python train.py --num_hidden_layers=15 --hidden_size=128 --n_experts=16 --experts_per_token=2 --d_expert=64 --d_shared_expert=64 --hidden_act="clamped_swiglu" --moe_layers=[2, 3, 4, 5, 6, 7, 8, 9, 10, 11, 12, 13, 14] --router_score="softmax" --normalize_top_k=false --routed_scale=1.86 --balance_loss=0.00586 --balance_bias=false --init_std_router=0.0382 --lr_router=0.000565 --vocab_size=13568 --norm="rmsnorm" --norm_eps=1e-05 --tie_word_embeddings=false --optimizer="muon_variant" --learning_rate=0.008 --beta1=0.93 --batch_tokens=[16384, 32768, 49152] --max_seq_len=1024 --train_tokens=309900000 --max_steps=10171 --dataset="wikipedia_en"
Below are experts of layer 8 (counted from 0) of a mixture-of-experts language model. Rows are named router (the router's row for the expert), gate (a neuron's input weights, with its number), up (a neuron's input weights, with its number), down (a neuron's output weights, with its number) and show model dimensions 0-127. Each number is 500 + 40 x the weight over its row's rms, rounded and kept within 0 to 999. Numbers have three digits each.
After each expert's rows: "comes after" lists some tokens at least twice as common just before its tokens as in all text. This comes from a sample of Wikipedia text that the model never trained on. Tokens count by the router's weight.

# expert 13
router:432456452494489433526553502544496431581543496547488536485505445437454533477493516523431505465514519497465479466483501484559478538525473487527485522562541514488506550457446456467490492415499486454435474569523478544516550540458516509553431453549519433439515569475436582507468423434467470515534539504535504524533441492483476419468555541559464533513492451539506549496479487493483569450484
gate8:571510547569429563520466434459505498567605446504574526472482473491499423493497498510485413500476512437455511472460474483554475528468464482499486465494546524531547527509500444561503485459489528554519549510505523510498519604497457494480471489439499406513564497528538416523560455482481553477436570523469464472559478501516517502541493518518484582466478459521486416531505458501479533492546
up8:527538531488525503481437400473462512465546496511566484490462464416456435506480483499460484447505486443517546669503472503517479486427501485512480477486475540548462553468480439579504493490504540505537501497493462527475586477518453499535495476440535499485592535524515456535528509497443493523479471556489487481488491500526518482518485411438517504482472438452413417534478476498532557501548
down8:551462507457502473548515570502501574424445451557500510476437494482544463514544513557483473508512464538501425517527563555566582518545473503550509513495534532512421497476545504514558485460430525540438536459474479541512497562550530573548476531532528612531534497470512529539497498477520539472469455534499524506429542534551576556559496456518471490483561486468466467512540554454522516544462
gate9:520503533566538504547469485483512502484517466467498529438481442561502427508496478451509557518569461439519486422579574549527480516447530458483469427470558544501481475471562494515542472563506600518588516528454487547449478604516504486516463479515420452455496492552469515502510523467543478488482514458534539475509603510474539472429520533531481453479490515573478506506538496479514458559532
up9:491519541516556551559462486538470502509531458432535452433529470488465530417558446512525507489616567534508459476500558424505481495467522545419494531497482560434460496465575560554484489528540501456521474525478423486543420494462464470561500521422429511505460489532541504514514501452552502546532503532474607520518518542477486458470463519429530520545486479501525487503525545468490541489526
down9:534439447446554535468495499497459503540483506459549547541537464500485521517444524503456519490515509518532491435378488482442531498465463526512508567557501525516512444606455504508443518555500547448496523550593544456473402499608491487491528544490493497480468461466508514500527532546515503564534492465524547521523512448513481547516571484462574542499488536521528445497432553537576470538495
comes after: " |", " was", " is", " 0", " a", " 3"

# expert 12
router:448530481532556442417442548480533525494483448447516463542470510480504511547433474535545498503539496520544512468538531508393449535502515511443574500514519463471498424581502542469521520523467465494438481487528516504501432514499509560527477497483346504491502463483442521520491509507465476537471455501542553485441542466520425437479448549477468495437451514505522433483530579451528462521498
gate8:506578555466528498492453443476521502471449408503464528539465439457517528486531474496518446510501503432570576505489531515450495518545416533494522484512477504445466488560484453547493454482450516536475504531533614598522507502460566485514503451510465516529551447517524517503573461490505553521510472526471519521524443556481527450430422483477471533510430519453497461493552460479510496450604
up8:548495522508474483507548507454520447464545435442549536587490391497518528500502473514395508503519469465580532510479445506524557494524409550434532500510485508482500455541477501535530540492487529513502530499528528548553571461535434474498542447541515477494515471512519525509483492526451515559541473559491542464496488523414603445452477516486600501452477523406500498502550519522460501522559
down8:450505525514550448525487549464479521578461501424472460567537476459473520496562558554516496446438472518484536462456588508496479528501486505553477496492469568425389513479430484573488507476427463555490476454540563506553581451473492553520516531486504509549507487437501549509461534563565513505505484488468455531556506531493469458497530499561501509478542524511576419524514449471503543542501
gate9:461483475495576436557496483487474465465510434478514518511500502528544482524465496448550428532480542481523510498525404484471516487480502462455425485491607491471479477448529535526464477487462528494490433456473481534560429453473576585441557474459503488527507474502511530518567514587476518540485453524463438433451562519500567524509471495537519501526549559500528494504513539401453484556570
up9:481500541487491436453533528470562476513487500465487543576485492488518503459442502522541489517471558527536480479502503522447536462475513455441522530465496492527453485535574547510481545531477590525489490557523473462520414417480506592492508457471507456513533443459486541550577524568506524565477480501427411440523513557533561509502470483503486557544525545397492436507547526455470498566542
down9:490497514579442518512510472475528614560536542506501535510441456516480529448506513499495484531527572456463471558505484517553518497497504495508532496505572461581468549480548458519447462539471457448516550488487518490487482579443504449531494541451489478556494541498478467532421498548495572512513542568541561457439498438551499522495464551517445490535531471520409503514498506392530594526520
comes after: "\n", "|", "-", "===", "==", "."

# expert 8
router:448506528493499422548518522448465514501541564459520430487505440477509500503540524571492532434559488505579425528430562518402506541542505526495498528528532496497495481462489460578483512511446513501454433552526525507478545512471559492499495493406566569551517594456481517533516520482461547512531505479551440451501558492516541559518478489531500472456427536490569505480528483515444571540512
gate8:472463407457509452491551430574563474522517567453449454488479597476503500497516439438509520503491494493520555521501550516522469462525518500499521570531420518551571455524501463459540539427550530537568458456477507480463507404475480530504464491469475538506449549440517549552460477471466518542460542505534461495501495423544499450504536507509467572481588502500529546479529480534433475487530
up8:470501556453534443474427507533517475512496543524569537541547474517444580530490548532432414518541573531524492478464478531484470546449538474488548503498467535391541536544530521531517501572448471510492456561521478583528468527479487443526497503480529496571469476481541426449454494509467516568552559541506515533423486496436503493492499468476539529575510538461518464589503470532539511530500
down8:463492484486485524488483549538466478562487554509467527487490476502531436468538461384514474501483463496552563430544472511451513435555470481516509573465528474527476463519509454475497556497485550547466512555543536422559515495549433504532495504539458534520513488462520537509487540485539408474474418454495474551551462423499498478457489498556523637546503544490460527525557420541495480469507
gate9:552530487444525458510509514520565533515520452545520467531550516554522533523504521484521466515531513484522533550546504521452480462484503428508534482500538572571435505528487504522438518473434516508535500445504433538516539597533469516525500524499522515480489530481478520470574415522553518508420512528429509453567510475497467539482514610475563503492533498519605528507605457416543449503451
up9:581566588527461534482501452577555523507497564514482508520535530500552591531447507529546510513536605485525536524530518515510495484472582520537550472496553594503509536480470563518456535524498529525552516500518512563598505509509560503572431544473546493521527529503445451465558494460530528454507524561483485482440523444502501569539491475466538474498477485448493443505559444505502514533464
down9:488507571554566514440568483426550473455478532521534530469479517508500549497473487518546455451449547470488471476601490540553508494513512567485489599492483485442461455554464515530478517491524527550457526485479508526456527567485514530525523591484515453514543529478512535489530533488469527524596534495487468427441575477496443505436453470515591517544502491567466499541455505572515554491553
comes after: " of", " in", " to", " for", " with", " as"

# expert 2
router:473512543509544421565441434454509551522497461498502483563447544521467463575472494471530515489533494526513524500513506518445476504505502494475536522516531490428512514531552450497463547536497534451473564490488435470520493530555519522538508478460411485432576550489481519547446482446443442488541420501529572497501511439450462509534522532447529519459480593466549429605465552524471485454468
gate8:515493510512542532500467384529484492495465473496562479456482507482459517460471527430552519511525496486485435496488499483549517438562419465433525490562428565564548452513487459535462520522483455494510535490469524504435573499520396556569457465554500436492489432496566554480545454458542514501498561488442467497573553477537500529540519511502519511511497462481599549523441512521500495472538
up8:525541494537478560440499403550474477482492462464497485450502515489442551445460475452524458500554488478454524504485489546544472479495456496374574487565482517525580561475455466508519496447495511518560493470481497476476538525450384550597410494488510436523454486447503543498543506492521482512445518436500506560567503439513551531506469448495542465475461470476533535472449499515482463505508
down8:509471470514562387512536456520429493532590521509481491469578504504473517511473582474517551452570515483439491462487512591513486528532484469490501580475546494439443465508490502569528474435476570489477490569524538500528524548544508477586501530490487511548492546418480555454595563501497518487536510532454534454555494475521468506453564458498436515538464543456528505517505531503485542529522
gate9:569505480465497453466558438565483509561467544514529572514533451517471459460520565432493551452477509535489441541451494512478493443484497608428501574481513537528471411490451484503493545489531488511527435534509526553498457411509447467554454457485466515507572479473569468487507552480490517504520466493418488458577496540496495464500454534568486487465500559459512489452448518536566484467510
up9:446457476463481513448493534451449507476508512530495500542516466468489468465588547484509452471416417460543443517438399528499469547513521512522557437502552455542462536512496428549487541456532514490531523569530555532561533493554538486536463553549452487523492511460473477520477542527513423455513535458484576479463542530457507476523449481480496445547442548448474449449447408484523499488492
down9:492486514477530535457473499496482498479506487460563515463531557509565461531531531506429501524492563538446514489464470524442495520490449486546443495500521558462493417540513588583486485500465467498501574488512531461472507505479466489470414472452528465449563555474452542513440483497507474517575477461525447483462440434496496600568562495454456617471562535544481451511454473526474480524535
comes after: " |", " and", ":", "|", ",", " –"

# expert 9
router:492530481414496524413458539510458487434477423548495480554532548466513469476544519552503559491527521503502541474488480499524530550492534537476493502487492501445503519430507398468463514501510485506510495479503504529460534513555555541485593519524497507542533524425533473464435514494442464603565543475413544554484488469465537544455504508469449473511529494492454409484532550525613521550462
gate8:492531426516583524510468503562557503508418502429497452563470485411485552586493518538490544515467489467580450525496486532469558519533529561390491534532455546458521484541490443490529476529498495516468444499498468578486498465501526515500535450510424470541498527529508521566477529524482473530558539556477521465529574438545582509512544512530569489541549551518469500470508547505486502497562
up8:520533569580464574463489544528492525482412396465525472513472518474446509501577482460534510505464443506528575434457553465500551491420478557474537581511561496525450482458528520519469490470398463532486478517499531495496485547498477428473486482495481507520485479573435424522544478478473435456481506495521470427499543540592542501475454538503478488482503504571479483474507466464494535477541
down8:472519475497517496577538478467476501467556507451463502463500433496491458486481438468543449537518486504455508528498501528452469492441479445535515498541524587512420406448555558501467546482540539508570516524451481473549507517517465469408482528468571539483478471473521544504512524532451456481498495457536433498591455589442479548556546499518481537517490463502478635510549459512493480465526
gate9:508443507549484506402465531495529475480485424456499601542509425475459490505464503447509470504487534447456482533516564523474504510480514459506487473507506471581501568424568499554440453488448474493523477416422551484526426505434471474433471469581501535474536489435471466524508488489555529505461499490547567507481493475473533482537468487409533506458467448484482461469568496501458459559523
up9:549458402404494472539505509513477469458508522568417494485522523492489522546432513497541567537495444475551492500510472516454511548553479463578473565529444568471515438462493483460525540496508518492532568570513448468444492427543489500488530501494432497576490494484530508531567458510451525460491521484565520446479545492582544528399516549519519469486483534491501554498562511496471445549515
down9:559479479511454534597533479481486512495486507467552428460502579507495513529471483521522508480534465484486475480569553433545365415531495513450535449474407545483504477520504400484534549500494523542507523463538492519507500526508490445504505534506518475541497517559505549563538488507505454549553439550497549461478571542428498541438509518472474454544595547525527551496511468476494538463524
comes after: " the", " was", " to", " and", " The", " a"

# expert 4
router:474492552388470471471531525422518481473526406512482418482485478459460497534549479504564519540522449515486471537473439431450460396576519538489532470467456508512500510513495474581522510522528464445530489576475520474513531467480479468502510520530543494537484537457506548470459439570481484576439444558468478435517486454545488435539593475511487470496478464524474470436478535530496515525510
gate8:499461441472484497464524528557561438549475443501520508469491519493493520484428487494496443499585505444562443459488439434504486491509508520424649456524459515496528498499508522507496440496482502418543482490511433480513549495623516511464579492510525559523518526560453477504540492550500382562493539466545445483472514547529535520496506519502470479512517489508443507550494454444486497481523
up8:539463433553496523455498502527515462522488504578470525496502465507439455428412457505541504465525464512557515589530396443493512532519467539441522442497413424516527549486484472504454481448455501421527527515554491504502516516485520528459530430507521495488537502516538491514478543553523456501460526425592463552491516516545502531474517550462457492513573597485527477467452510459536499439544
down8:518583411521517497567509506525468555487538498459396472431493555505517463544507495499487543517537462452509499498502492509492497462574474589467575495447524463535424502492489422538485478441442476452480509499488467477463478472500470482476539489480531489509542550484466537486615492472406495528494485433543570478483512502535479557479538513526418490493452512495497568468467556480447584553482
gate9:613503494416562499522444497576496548490490481482555491416542445501509482541554540525472466461519523446471575494435491563447521529541465492516452458517484524475522415404500577534487510456496591517486457515496527552583550511510467523529542490485463508496514517449540516522473459541482567519481505482492509510480466539516472443471534571478553441539528492550518500437514519457512555557491
up9:571495539499511595539467418548440526482504449457514482442583498494456493463478542552516447467492524492509504520597460512442523548507524505515450479452493511517473503432533499566432524479547419466422511556432535475465474435564512507521542437471457482509473513489554474426477447536478436484459472491441526446451465490552497498528473535476490517489467549505518506479535516517523609489531
down9:439538538580452430518541439488445563540485531434458558511506472491491540479492519436564523528505536468520490494504527439551457494476505474493526528538493502532458563474486481444575473533544463480531509461508542510396491497548555496457573530439523483506525476498422480529525437491548451545548472499480560433525502548455480516489507478568552558541556451432426517503515465477507458432486
comes after: "\n", " ", "\"", "ed", "\n ", " Preceded"